config.toml
attn_scale = 0.125
tie_word_embeddings = true
doc_mask = true
Below are experts of layer 4 (counted from 0) of a mixture-of-experts language model. Rows are named router (the router's row for the expert), gate (a neuron's input weights, with its number), up (a neuron's input weights, with its number) and show model dimensions 128-255. Each number is 128 + 24 x the weight over its row's rms, rounded and kept within 0 to 255.
Before each expert's rows: "gets" lists some tokens that make up at least twice as much of what it gets as of all text. This comes from a sample of Wikipedia text that the model never trained on. Tokens count by the router's weight.

# expert 5
gets: "\n", ".", "\n\n", " \"", "ti", " first"
router [106 129 117 164 102 158 106 139 140 164 138 116 163  97 129 156 149 131 124 135 130 108  91 156 146 123 131 156 133 134 122 145 157 135 154 120 138 128  87 163 126 113 151 131 108 152  83 210  95 162 138 114 146 133 134 136 153 126 174 110 128 120 102 103 131 135 110 101 120  81 128 111 122 135 136 118 154 123 118 129 136 122 160 100 128 102 100 105 124 145  90 114  64 118 146 143 117 124 119 166 145 126 123 123 130 104 127 133 165 117  87 132 109  92 125 124 104  95  97 139  61 106 104 169 116 152 138  88]
gate2 [134 164 137 149 137 132 119 130 137 148  97 156 117 123 165 144 104  97 106 118  74  86 161 128 106 117 156 111 109 151 120 140 106 145  88 104  74 135 146 163 143 101  99 134  89 113 124 142 111 105  81 171 133 106 120 156 125 111 137 120 147 114  94 142 120 109 101 131 123 131 107 114 145 119 114  91 122 105 163 148 153 101 130 139 151 119 160 155 136 128 105 106 121 126 176 119 118 105 115 103 118 125 116 151 118 124 145 142 152  94 156 193  91  77 115 112 153 143  90 147 105 133 140 109 110 162 127 102]
up2 [ 86 141 143 110 165  91 104 169 100 139 115 162 134 122 116 126 120 148 101 120 101 153 130  96 142 153 147  59 111 132 136 118 133 107 152  85 150 119  94 115 154 126 129 145 122  75 147 144 142  93 157 124  65 145 138 164 122 125 110 120 131 157 107 149 119 152 121 116 134 125 132 143 118 148 103 119 124 151 104 124 173 136 137 145 127 103 132 110  90 127 110 112 112 133 147 136 127 143 110 121 119 146 148 128  85 153 155 143 141 129 105 173 105 131 122 126 119 115 109 127 119 159 159 118 129 159 151 109]
gate3 [180  96 111 137 129 150 126 158 147 179 154 188 154 110 118 123 144 149 165 131  96 102 113 135 145 129 139  73 100  98 148 102  91 158 116 111 126 166  96 143 161 148 118 128 110 130 139 145 123  99  97 172 184 127  91 120  97  92 148 129 139 114 135 144 160 114 145 104 107 150 118 146  88 136  91 115 114 123 115  98 141 112 162 102 159 133 133 117 185 126 130 174 150 126  96 150 117 136 139 105 150 147 129 148 131 160 148 156 142 145 158 122 146 128 120 113 138  84 137 116 111  95 134 146  90 141 178 104]
up3 [118 131  83 118 132 194 153 118  93 135 135 113  64 116 103 168  70 151 123 135 131 141  83  98 103 164  78 138 147  96 161 111 109 112 147 119 167 115 123 155 122 160 147 141 138 139 122 144 137 159 151 171 154  91 124 124 146 149 159 104 137 116 109 151 138 143 170 101 112 105 133 131 117  85 109 105 171 135 155 143 137 134 120 138 156 128 109 121  72 151  94 129 139 172 130 114 127 139  99 103  86 125 124 147 115 152 112 162  96 105 138 132 163 149 167 115 153 133 128  97 115 103 175  96 131 173 134 123]
gate4 [124 148 164 106  97 131 138 181 131 169 130 124 145 135 104 174 121 120 155 147 181 138 109 113 162 111 128 144  81 149  70 116 155 134 153 117 133 109 100 106 135 121 138 115 162 102 144 136  96 119 122 155 113 132 136 154 128 204 148 141 125 142 120 101 112 133 148 158 143 132 136 171 104 152 148 116 115 143 131 109 147 137 185 105 115 151 146  84  99 112  99 100 123 121  99 106 126 125 145 119  92 111 124 154 158 127 102 144 136 168 142 130 100 109 150 122  87 166  79 130 147 106 120  97  99 122 120 124]
up4 [128 103 128 134 150  92 149 103 172 144 124 148 142 160 120 119 140 122 165  95 107 140 132 149 108 142 117 126 121 153 113 162 101 145 146 137 130 122 174 132 129  89 135  82  95 166 147 148 165 103 114 133 118 110 127 121  92 184 104 119 124 139 151 110 108 148 129 163  95 111 120 146 145 122 103 132 112 148 143  94 116 134 124 125 112 105 133 138 132 123 115 129 139 142 112  96  90 161 117 120 105  82 139  97 143 108 149 136 122 129 177 161 131  79 130 119  75 130 108 138 164 114 152 144 107 147 124 120]
gate5 [108 147  86 143 160 133 125 122 145 135 160 115 142  71 131 125 130 144  77  93  95 182 140 150 129 144  96 170 119  93 110 102 153 139 109 140  90 136 113 128 123 120 142 157 141 105 143 130 118 125 123 150 179 113 107 130 120  80 114 107 111 121 113 121 138 134 135 122 175 131  90 149 100 145 144 134  90 120 135 163 165 110  75 106 118 176 117  88  94 159 161 143 133 146 106 119 129 102 138 130 143  87 154 122 156 150 120 141 164 132 108 111  94 163 122 148  85 151 123 157 166 119  88 144 106 109 117 156]
up5 [122  73 107 124 144 118 126  98 158 142 131 145 123 125 153 121 115 110  82 166 154 125 120 140 103 148 104 168 132 145 186 148 105 144  92 118  93 109 176 148  92 110 143 112 134  81 153  94  81  92 138 154 128  93 136 116 120 118 125 150 191 127 169 126 137 117 189 152 117 120 160 169 169 162 104  98 128 132 169 151  92 116  80 123  95 162 124  91 169 169 145 171 162 168  96 169  98 106 112 135 121 103  96 152 143 105 128  99 157  95 138 141 164 159 161 138 124 108 150 104 161 161 122 119 108  60 155 151]
gate6 [122 114 158 153  79 142 116 138 108 161 127 121  95 110  97 131 149 163 108  87 131 130 110 117 123 161 140 108 122 126 115 117 144  95 129 160 129 130  90 148 102 131  96  96 108 105 101 155 117 135 134 115 118 126  79 168 172 150  84 163 198 110 130 106 101 116 118  98 154 155 147 120 162 112 144 143  97  94 150 155 133 118  81 106 120 170 168 150 117 124  82 160 122 168 102 126 126 129 134 121 153 131 110 106 152 136 141 136  97  92 119 106 130  85 113 148 156 108 138 142 128  84 172 110 137 160 142 113]
up6 [168 142 151  87 171 154 174 130 120 132 165 142 128  90 143 104 133 117 105 126 136 115  47 138 157 132 130 117 124 162 111 111 125 111 122 138 126 144 117 115 148 145 155  90 100 124 150 132 139 135 134 129 118 149 116 132 141 164 132 126 133 164 133 151 138 139 148 142 124 116 108 154 153  62 120 120 140 110 165  98 129 145 160 124 140 139 154 145 117 131 110 177 116 109 153 196 133 127 111 109 153  93 118 130  84 130 122 142  90 108 107 141 115 171 139 112 119  97 108 126  83 128 124 105 153  87 140  99]
gate7 [ 98 172 139 161  69 167 148 126 141 145 147 145 163 140 106 141 106 117 166 126 142  82 108 144 129 123 168 111 132  99 101 147 113 141 145 119  67 136  80 107 146 110 145 152 119 126 135 154 113 143 109 143 155 138 105 152 110 160 162 149 112 175 159 103 175 149 122 117 161 105 147 134 121 106 138 121 160 130  84 162 105 148 122  72 133 165 151 123  97 118 140 148  90 119 113 109 110 123 145 157 118 135 116 102 127 116 139 148 116  67 162 124  97 108  94 131 115 127 116 144 109  94 106 108 127 103 124  91]
up7 [ 82 149 172 101  94 142 119 123 158 118  88 131 178 129 112 144  80 167 177 129 106 105 126 111 128 137 116 102 116 112 146 158 135 152 134 156 107 125  97  88 152 150 164 131 112 130 168 139 113 113  38 130 137 154 109 148 127 169 116 110 104 120 133 117 146 157 114 141 137 145 140 169 113 127 137 118 128 122 150 151 121 128 117 125 151 188 147 138  96 152 122 139 141 161 157 148 122 128 105 123  72 145  94 133 174 122 129 186 138  89 133 109 125 138 102 148 153 182 141 114 117 112 119  96 117 121 104 130]
gate8 [ 77  92 160 139 149 120 145 143  93 132 158 102 125 129 108 129 150  66  88 168 150 102 110 137 143 143 124 137 102 153 117 151 123 151 129 129 162 148  96  98  87 134 114 110 135  63 119 172 108 135 122 120 100 150 169 126 159 142 102 150 105 100 141 106 117 113 144 146 138 113 130  98  88 178 119  94 135 151 154 154 147 135 113 118 154 162  94 103 101 149 108 125 105 129 112 135 145 121 142 161 162 141  86 103 143 153 153 109 158 132 121 131 115 150 167 110 107 114 149 131 146 143 131 106  91 145 139 127]
up8 [128 187 132 131 119 117 141  90 104 131 112  81 126  97 146 101 100 132 179 115 119 144 151 123 107 118 182  86 132 141 176  88 101 131 126 126 109 102 131  73 151 126 116 131 111 114 143 114  93 125 134 121 119 143 111 101 125 140 137 134 167 130 114 162 134 172 125 158  87 164 142 135 165 118 127 117 143 132 113 113 125 101 116 119 123  92 160 149 135 150 138 167 131 135  73 129 126 122  99 106 126  98  90 129 111 135 124 103  92 135 134  86 175 144 146 129  99 119 141 140 118 124  93 136 118 132 126  85]
gate9 [102 130 103 117 128 119 139  87  81 151 124 163 161 129 132 100 147 155 103 129 143 109 137 137 137 186 144 139 159 137 127 126 113 142  97 147  95 114 143 131  86 126 125 132 134 112 143 170 117 123 137 113 128 171 149 119 107 118 142 134 123 140 123 137 146 139 143  99  89 147  84 168 124 131 163  98 118 112 118 112 108 108 175 120 111 114  88 155 138 134 109 139 106 100 120 166 113  87 131 156 103 148 138 158 105 132 128  81 133 154 124 167 119  96 110 158 142 138 163 156 158 163 135 145 118  96 161 117]
up9 [ 94 114 142 116 124 124  93 126 116  98  93 106 125 171 123 128 133 160 105 149 120 138 133 112 102 151 118 145 132 127 141 119  98  99 107 151 124  99 136 132 130  97 110 139 149 145 133 170 144 115  81  91  89 160 124 130  82 111 138 134 124 122 170 139 123 142 124 127 158 168 157 164 137 116 190 132 104 112 105 107  67 109 174 122 164 149 157 155 142 136  99 159 135  98 150 143 140 129 153 131 161 122 134 155 133 149 136 124 142 108 125 163 146 103 152 132 121 166  89 154 145  96 137 177 132 122 162 125]

# expert 1
gets: "|", " on", "e", "a", "o", " from"
router [130 151  76  86 127 189 101 187 126 149 103 145  76 113 123 154 121 118 118 129 125 143 118 153 138  90 110 152 108 139 146 123 149 111 100 139 143 179 143 156 115 105 104 159 137 133 131 190 132 156 142 169 139 162 149 131 146 126 169 142 123 116 109 122 150 129 151 146 140 113 109  70 141 137  97  96 134 110 127 151 137 114 100 107 102 132 114 127 116 129 138 122 116 103 115 112 105 119 122 121 125 156 117 134 105 148 165 128  86 144 174 146 104 112 113 146 136  86 115 171 104 160 123 139 126 132 116 120]
gate2 [114 167 135 116 100 141 155 162 118 160 150 136 148 125  90 163 127 147  92 142 155 139  86 117 138 103 140 123  85 114 145  97 116 135 142 155 126 138 134 122 173  94 136 146  83 156 117  96 132 115 147 128 158 128 114 106  95 115 126 112 112 106 141  98 164 158 158 132 139 181 114 111 110 122  94 125 137 121 152 112  60 142 135 124 122 104 111 112 154 128 128 152 123 108 120 146 133 117 149 116 118 110 143 123 123 109 122 154 147 118 119  87  89 133  90 106 140 114 157 138 140 146 103 143 148 141 102 126]
up2 [148 170 131 180 124 132 121 146 121 171 149 106 124 123 131 148 167 137 102 141 129 160 128 131 144 103  67 123 156 151  86 128 124 118 139  98 141 115  94 128 104 126  99 122 122 114 127 167  89 162 153 147 106 152 123 106  98 164 142 166 151 146 154 122 141 126 134 112 155  74 101 170 101 105 149 145 130 125 131 132 115 135  98 140 135 127 121  87 159 175 128 114 153 102  67  95 173 123 118 166 154 110 108 110 121 144 186 121 120 138  98 101 146 137 171 137 147 117  94 142 113 124 106  94 122 139 102 135]
gate3 [134 134  73 158  99 104 133 108 122 148  82 119 121 114 110 105 127 116 140 118 105  81 110 105 112 117 128 153 156 122 103 174 126 109 133 115 124 144 119 151 134  89 129 106 140 127 145 136 120 160 132 130 117 166 108 151 134 116 163 151 148 131  86 115 106 113 116 124 118 110  75 111 117 127 142  79 145 177 125 129 135  74 113 103 114 120 127 106 122 162 174  77 108 127 119 105  82  97 168 106 120 141 110 141 139 107 118 134 118 143 138 109 112 107 115 115 124 116 110 108 125 131 138 115 168 149 141  71]
up3 [168 130 129 153 103 146 149 139 119 118 152 159 165 151 132  95  95 142 145 144  71 146 112 115 162  95 117  98 117 135 183 147 108  98 129 116 112  61 129 131 116 105  84 108 139  83 111 119 168 112 109 123 142  85 129 111 117 100 145 146 114 104 152 118 120 128 116 103 136 110 157 102 119 140 123 131 176 129 133 135  92 139 147 114 121 161 167 142 109 171  97 136 155 108 123 110 127 163 140 123 133 146 150 124 193 114 120 120 109 133 113 124 137 152 135 138 122 147 142 125 111 148 122 123 142 150 173 113]
gate4 [103 133 141 126 117 175  92 111 102 146 103 111 195 134  79 146 164 118 128 137 107 117 142 138 166 101 137 149 141 128 153 103 169 159 150 126 106 155 125 120 107 105 117 107 116 125 111 150 151 120  91 110 135 125 100 156 106 146 146 123  63 100  88  79 185 129 131  85 138 150 120 113 130 150  88 122  98 144 109  85 139 134 128 128 142 170 131  95  86 120 131 132  94 107 132 116 140 108 139 151  97 155 149 147 129 121 158 117 120 133 140 151 117 110 125 119 180 159 139 178  93 129 126  67 159 116 143 140]
up4 [128 136 132 108 149 123 173 126 118 132 120 134 115 157 136 127  94 145 127 132 148 155 153 157 118  91 127 117 152  82 122 148 131 143 141 146 180 110 103 105 112 121 175  94 116 129 152 126 154  91  99 127 120 134 125 138 107 133 136 166 102  97 144 132 108 169 106 124  78  98  79 125  75 142 147 134  93 113 152 189  74 147  94 123 123 163 125 159 148  99 116 131 137 147 106 129 125 117  94 132 138 166  99 134 122 126  81 120 122 125 153 168 139 110 139 128  94 119 108 124 139 118 144 131 128 161 109 108]
gate5 [110 147 116 128  73 145 149 141 131 121 138 159 112 108 138  73 106 136 145 138  94  88 133 148 152 136 150 148 159 110 131 151 112 109 130 171 135 143 122  88 129 126 150 123 133 115 136 155 153 108 111 174 103 118  72 138 161 170 150 108  86 120 146  89  92 118 119 130  99  83  95 169 125  94 117 115  97  79 124 133 137  93 101  98 108 103 108 143  97 148 138 140 141 124 122 123 129 130 151 131 131 133 137 145 128  94 120 136 157  52 135 101 124 125 108 131 121 118 105 176  80 154 166 119 138 129 150  98]
up5 [130 106 124 157 155 120 120 151 102 123 111  94 161 154 151 135 122 108  78 164 120  97 116 129 131 137 134 132 134 146 132 134 151 117 138 103 114 115 134 149 104 126  96 135 140 196  92 136 123 107  99  90 128 106 157 126 125 113 136 158 127  90 156  88  98 105 125 113 141 149 143 113 153  89 134 179 139 128 136 144 116 114 139 156 125 152 114 129 106 109 119 132 133 110 121 101  98 133 139 144 172 129 159 165 157 129 136 145 130 121  76 146 174 138 146 156 130 147 112 173 126 125  90 106 137 119 100 161]
gate6 [138 166 153  92 129 170 105 121 153 163  87 112 128  99 176 128 151 151 136 117 153 116 103 128 141  85 172 106 110 113 145 101 117 130 144 175 163 118 141 141 107 106 119 134 143  95  97 143 125 173 120 164 105 122 108 141  99 112 109 133 142 114 124 140 124 129 130 134 101 129 126 121 111 126 134 140 157 129 137 136 158 159 152 121 127  95 132 137 149 147 108 126 136 135  90 100 147 104 147 167 139 143  88 130 108 132  98  78 153 145 145 126  97 109 117 135 178 133 134  97  97 118 123 146 114 144 143 123]
up6 [ 99 166 163 121 133  95  87 133 139  71 111 123 120 148 111 121 123  94 118  97 154 128 154 123 111  91 139 165  97 112 136 164 154  97 140 115 107 127 146 129 113 103 125 132 136 103 175 128 114 107 107 131 109 104 133 150  77 127  96 173 128 141 102 134 111 150 146 136  98 191  82  99  97 121  93  92 104 157 131 163 164 137 112 130 130 147 139 123 138 163 132 153 110  93 100 108 114 118 114  65 134 173 137 132 113 126 134 126 130 119 118 131 110 121 111 135  93  92 109 158 152  99 116 148  99 109 111 106]
gate7 [ 96 150  96 149  91 131 114 173 127 123 117 156 133 146 174 151 169 108 107 147 138 129 163  86 108 131 103 125 151 136 139 170 130 128 101 136  61 140 134 104 137 119 111 131 142 138  72 142  85 169  78  74 102 149 124 126 136 117 138 120 107 140 139  92 138 127 161 138 152  92 143 164 126 123 122 139 143 142 162 122 147 114 125  99 149 126 116 122 109 169 121 115  77 119 123 162 112 119 119 116 144 124  86 143 149 120 130  93 140  46 155 154  87 124  97 130  99 118 121 114  85 107 121 170 138 131 157 146]
up7 [137 142 171 135 132 112 138 111 141 146 144 148 129 140 126 144 203 122 137 152 123 144 155  99 137 161 137 157 161 128 149 139 116 146 139 150  76 116 113 124 136  85 122 129 105 117 148 121 158 140 126 114 125 145 141 127 160 100 113 101 136 106 119 104 150 137 126 130 142  80 134 173 106 134 130 114 109 141 122 124 131 118 150 128 124 148 154 134 108 129 155 136 112 103 132 165 124 125 168 107 113 100 130 173 115 137 114  95 147  97 169 144 131 148 113 120 133 111 117 134 133  98 113 154 158 104 133 173]
gate8 [114 176 111 144 138 173 134 133 154 137  86 163 135 129 109 116 127  68 163 138 120 150 130 116 119 131 146 107 159 138 113 142 134 120 131 111 115  98  93 143  96 158 125 150 141 143 173 156 107 144 146 109 118 119 104 100 103 151 164 141 130 119 129 118 128  91 133 111 101 104 168 134  95 142 162 127 125 116 111 157 151 154 142 113  92 140  78 128 168 170 125 130  89 125  87  68 112  93 104 161 148  86 119 132 148 159 131 109 132 172 140  91  93  80 137 115 166 139 137 114 138 147 164 107 108 146 163 140]
up8 [113 125 137 160 103 115 142 168  81 122 120 146 109 132 137 140 109 159 132  92 111  92 140 140 101 123 127 161 111 138 127 125 133 160  96 127 124 162 114 125 202 131 102 153 164 133 159 133 106 113 181 123 131 118 145 170 123 161  90 122 146 165  94 170 153 148 125  99 122 142  97 149 160 125 127 118  76 126 148 118 142 110 123 146 114 135 134 111  87 106 100 168  86  97 155 123 153 134 136 118  97 154  98 155 123 110 152 109 140 144 179 148 159 131  97 150 141 113  67 108  95 148  94 127 103 119 131  68]
gate9 [146 162 145 148 121 144 107 145 159 127  66 165 129 171 126 132 105 127 139 116 156 169 100 156 141  75 119 102 148 136 123 136 138 165 158 178 121 145 105 158 117 109 134 173 128  82  97 118 103  91 106 132 148 132 129 120 159 129 102 184 148 113 138  88 169 148  92  78 165 131  79 108 103 124 155 125 134 139 112 137 139  98 165 121 134  97 144 141  80 122 172 104 115 107  79  84 127 131 128  99 140 123  76 135 140 156 114  99 139  89  78 122 104 125 160 133 104 117 152 103 117 158 109 115 125 157 131 125]
up9 [101 110 171 154 129 172 139 144 144 113 109 164 146 120 132 133 107  94 130 134 160 137  93 153 132  83  94 116 129 146 154 146 115 118 134 180 141 145 140 176 130  97 129 164 125 139 144 131 121 112  63 145  91 121 115 129 117  87 112 163  93  98 138 126 151 147 116  67 124 158  83 147 131  85 116 169 136 143 121 126 135 105 151 118 139 103 156 124 114 133 127 126 122 121 106 131 178 145 127  97 120 131  89 171 145 145 100 144 138  97 160 127 158 153 116 149  82  98  88 147 158 118 112 100 154 149 122 162]

# expert 4
gets: ",", " |", " the", "=", " a", " to"
router [ 96 126 106 136 152 132  80 138  62 117 134  91 122 124 131 150 157 129 111 140 135 171 124 176 110 164 133 121  79 159 119 107 135 139 128 142 112 134  85 157 131 122 103 113 135 116 127 120 116 133 147 108 162 153 134 169 125  97 123 125  78 142 121 130 158 101 155 110 120  98 104 148 123 149 165 119 146 170 128 163 125 115 105 117 104 156 102  99 147 181  76 111 166 101 116  97 125  82 152 137 136 128 150 117 113 160 158 109 120 118 147 161 104  91 117 128 143 116 146 150  87  94 132 159 126 122  97 133]
gate2 [146 118 142 106 153 151 139 167 131 159 123  96 148  96 146 122 161 118 132 135 110 113 177 132 135 104 139 110  87 117 117 135 127 112 142 106  72 130  82 128  96 129 134 154 127 129 124 156 103 140 184 144 157 121 125 112 130 128 137 124 119 130 110 121 133 136  97 117 129  72 154 146 141  99  94 147 128 154 150 147 128 130 159 109  82 142  80 127 143 133 139 123  61 165  92 105  84 123 179 156 161 159 146  71 148 176 163  92 118 157 122 132 140 142 179 135 144 177 116 110 135 134 115 146 148  97 116  72]
up2 [135 145 102 151 146 119  91 135 132 101 176  92 133 180 131 146 105 168 137 116 106 142 131 129 130 148  82 138 178 118 175 143 108 129 136 106 144 125 156 134 151 115 111 176 123 157 142 112  73 129 121 123 150 128  90 116 116 117 135 134 165 160 110 150 129 100 148  96 110 113 133 125 127 115 115 149 120 157 122 146 131 117  80 152 162  87 162 158 125 154 192 137 114 166 111 135 123 134 108 132 107 158 114 116 160 139 110 108 115 120 178 132 118 111 129 132 133  77 115 119 175 103 123 169  80 102 128 124]
gate3 [136 131 141 129 149 136 153 127 176 106 153 130 104  85  99  97 156 124 143 117 130 114 110 149 129 159 152 157 109 123 157 114 140 138 135 141 152 105 118 133 167 111 141 124 164 112 114 134  83 126 124 198 103  93 131 155 168 122 140 102 167 109 136 153 116 119 125 101  88 161 148 133 112 115 140  94 174 141 156 171 109 115 120 121 106 156 162 126 123 181 137  98 164 134  97  85 105 132 146 160 130 129 102  91 134 125 141 141  85 121 132  94 159  77 150 183 116 155 128 113 132 129 113 114 122 130 107 155]
up3 [192 147 112 121 156 147 122 129 180 117  91 132  93 122 112 117 111 114 114 167  89 104 135 127 144 119 147 116 130  99 135  93  82  99 125 117 140 119 143 111 137 132 125 118  93 113 125 121 108 162 192 143 148 121 146 106 170 147 132 114  90 156  98 123 155 158  97 149  97 111  87 141 126 101 101 142 105 109 148 164 130 190  93 137 113 107 119 167 124 158 186 135 134 140  80 168 117 136 141 103 142 169  90 119 138 122  73 130 162 148 169 147  92 139 154 115 133 139 115 122 132 149 172 110 118 164 101 130]
gate4 [149 155 105 134 160 121 114 132 125 112 111  95 105 110 149 125 114 182 143 147 150 147 126 162 121 102 127 103 113 152 105 110 106 103 122 117 153  97 119 101 129 128 110 113 130 134 135 132 130 118 129 119 114 131 137 154 104 144 155 134 163 107  98 127 131 149 122 154 106 159 135 110 120 108 100 114 130 131 163 149 133 126 143 101 102 119 142 135 110 132 125 135 135 140 131 102 135 132 187 109 129  92  93 128  98 132 122 141 110 133 136 163 124 106 182 143 103  79 108 117 160 103 141 157 172 142  91 138]
up4 [126 123 106 146 126 135 126 152  96 100 119  91 109 127 142 183 106 124 122 152 125 141 125  96 139 123 124  88 121 119 125 110 128  54 127 137 115 134 121 114 122  97  80 128 143 133 128 165 150 140  98  95  81 121 119 132 159 136 136 163 170 160 156 126 173  94 126 140 148 112  96 117  87 167 112 133 110 156 112 126 177 147 146 103  93 130 124 123 147 128 119  94 130 134 129 108 169 113 152  95 102 108 100 145 114 158 133  75 120 125 137 141 136 165  88 116  91 164 142 100 140  92 106  94 135 100 129 121]
gate5 [ 92 135 147 124  94 136 145 130 124 150 158 123 152 131 108 126 170 159 101 121 132  74 100 121 121 144 131 154 112 115 113 161  90 149 147 116 133 115 102 125 115 104 138 130 107 130 151 167 136 155 130 166 123 125 108 156 128 198 104 125 108 106 129  83 131 155 107 104 138 128 147 147 138  72 129 101 109 112 143  82 124  80 123 146 106 130 119 134 155 129 113 151 142 137 142 147 110 135 119 109 152 105 107 177 106 116 144 165 116  95 107 109 133  78 129 148  97 137  80 126 108 173 105 141  63  98 134  74]
up5 [101 127 133 155  80 118 167 121 103 170  94 103 102  93  66 111 129 120 124 127 133  74 107 116 114 133 118 123 164 158 149 123  95 122 102 119  64 131 119 153 153 120 137 125 113 177 156 127 173 157 148 142 107 164 122 129 157 135 120  98  77 117 146 109 116 114  56 140 138 137 129 121 120 105 129 103 122 167 100 114 108 120 154 147 165 125 164 147 140  91 130  88 155 114 145 102 146 114 185 118 143 112 118 169 130  78 154 147 119  98  86 138 139 160 147 142  81 130  84 155 100 121  79 118 108 121 118  79]
gate6 [ 91 143  80 180 158 147  93 102 114 117 128 122 146 133 137 106 141 144  74 169 117  91  75 115 122 147 107 110 118 129 103 151 110 122 112 122 110 116  90 118 124 112 122 121 143 112 124 155 161 182 166 122 138 118 158 121 137 181 121 137  90  97 116 103 116 116 158 140 132 114 133 169 171 174 102 139 116 125 136 120 126  75 149 141 117 118 105  79  87 183  81 145 130 137 150 119 132 131 117 131 151 130 161 124 134 131 152  99 124 131 154 133 103 158 139 100 113 103 123 182 136 132 145 110 142 122 141 113]
up6 [100 129 133 118 100 164 137 114 138 136 119 114  91 123 180 165 126 129 168 122  72 111 120 182 106 140 104 149 116 118 137 156 158 173 115 115 146 132 141 155 121 156 135 164  77 116 114 128 139 147 126 153 200 125 138  74 121  98  40 133 155 130  97 116 143 168 105  93 156 127 108 133 121 156  78 150 167 129 123  99 127 149 154 146 130  85 160 135 117  72  90 137 151 116 126 132  70 144 134 136 112 129 107 146 119 115 154 131 124 113 146 149 108 192 164 110 142 138 125 155 158 101 152 125 130  88 125 105]
gate7 [119 140 168 119 135 153 114 144 149 134 128 151  97 120  95 138 137 132 126 150 138 145 122 142 163 127 177 120 131 114 120 114 120 138 123 157 125 169  59 118  77 144 140 185  95 114 103 116 135 153 131 173 142 142  66 151 145  84  86 130 160 109 140  96 139 118 125 157  89 120 102 153 122 132 174 148 150 124 158 154 118 142 111 145 135 107 169 103 178 116 101 155 104 105  95 101  99  99 122 161 127 117 140 152 159 118 168 123 102 139 130 139 136 137 136 201 116  77 133 141 144 136 176 135  93 111 156  80]
up7 [114  87 143 155 138 161 123 107 121 132 131 153 167 129  95 170 122 178 119 140 145 143 153 112 131 127 135  90 124 128 119 100  99 147 122 149 134 141 126  82 130 136 123 130 120 131 159 118 123 117 117 165 157 111 140 136 117 114 127 158 116 141 126 151 139 100 152 126 149 132 145 132 164 120  95 126 139 161 111 135 132  94 163 119 140 103 112 142 118  93 116  91 111 124 137 123 126  87 134 118 106  86 173 101 169  96 132 127 120 113 160 111 128  89 119  93 103 114 147 143 131 106 118  94 138 123 126 136]
gate8 [110 173 121 134 110 134 169 141 147 110 156  61 110 157 134 115 180 140 130 143  84 118 136 143 133 119 143 100 169 121 128 125 152 121 115 124 115 149 126 101 148  88  83 149 148 116 100 138 137 153 108 102 124 109 142 141 154 126 112 127 127  84 142 167 125 176 110 121 176  73  99 120 122 133 174 143 150 136 148 127 113 121 106 135  83 120 137 145 100  87 128 159 150 153 128 126 142 112 152 130 126 130  80 147 154 137 125 165 141 106 128 125 137 127 116 140 129 125 119 158 153 156 134 155 157  96  80 124]
up8 [102 167 114  92 123 146 131  98 126 146 154 128 131  70  81 118 115 139 136  99 142 124 135  85 105 139 157 131 132 174 161 116 137  91 150 135 130 163 158 136 149 137 133 178 111 129 103 128 137 123  97 133 136 125 114 133 128 121 106 123 158 118 112 142 156 101 124 150 149 168 126  98 113 148 115 115 145  88 140 139 176 126 142 147  72 123 146 124  66 128 150 154 130  86 140  90 138 112 150 109  53 134 130 164 117 137 121 143 150 104 125 106 123  95 116 142 142 154 176 139 145 116 119 139 147 172 142 120]
gate9 [112 147 149  88 141 107 130 123 149 106  90 129 111 147  71 134  99 141 133 135 150 113  98 113  82 116 131 119 116 143 154 155 133 145 124 151 143 124  94 140  79 137 119 128 122 121 111 121 162 116 138 149 122 142 158 149 126 180 134 147 106 135 109 113 132 102 128 119 125 118 175 122 168 132 103 128 116 113 117 153 110 116 138 134 144  95 145 141 157 150 141 127 137  91 142 140 156  68  80 110 166 103  96 104 104 138 109 109 108  85 140 121 142 148 140 140 107 122 104 156 114 148 103 153  56 161 146 119]
up9 [148  91 149 119 107 126 118  84  92 160 112 149  85 112 127  97 146 113 112 144 123 135 128 103 159 159 150 145  94 119 178 144 120 110 170 110 152 147  97 146 175 116 122  75 140 116 133 134 122 128 142 138 128 152 117 131 134 140 133 148  99 152 109 115 132 128 141 110 146 155 122 108 141 146 123 120 106 138 137 184 101 111  92 127 156 102 103  92 126  84 111 162 157 139 155 133 113 119 127  94 114 129 100 136 139 128 110 119 109  78  91 126 167 138 119 121 130 185 181 127 131 136 123 168  64 128 135 126]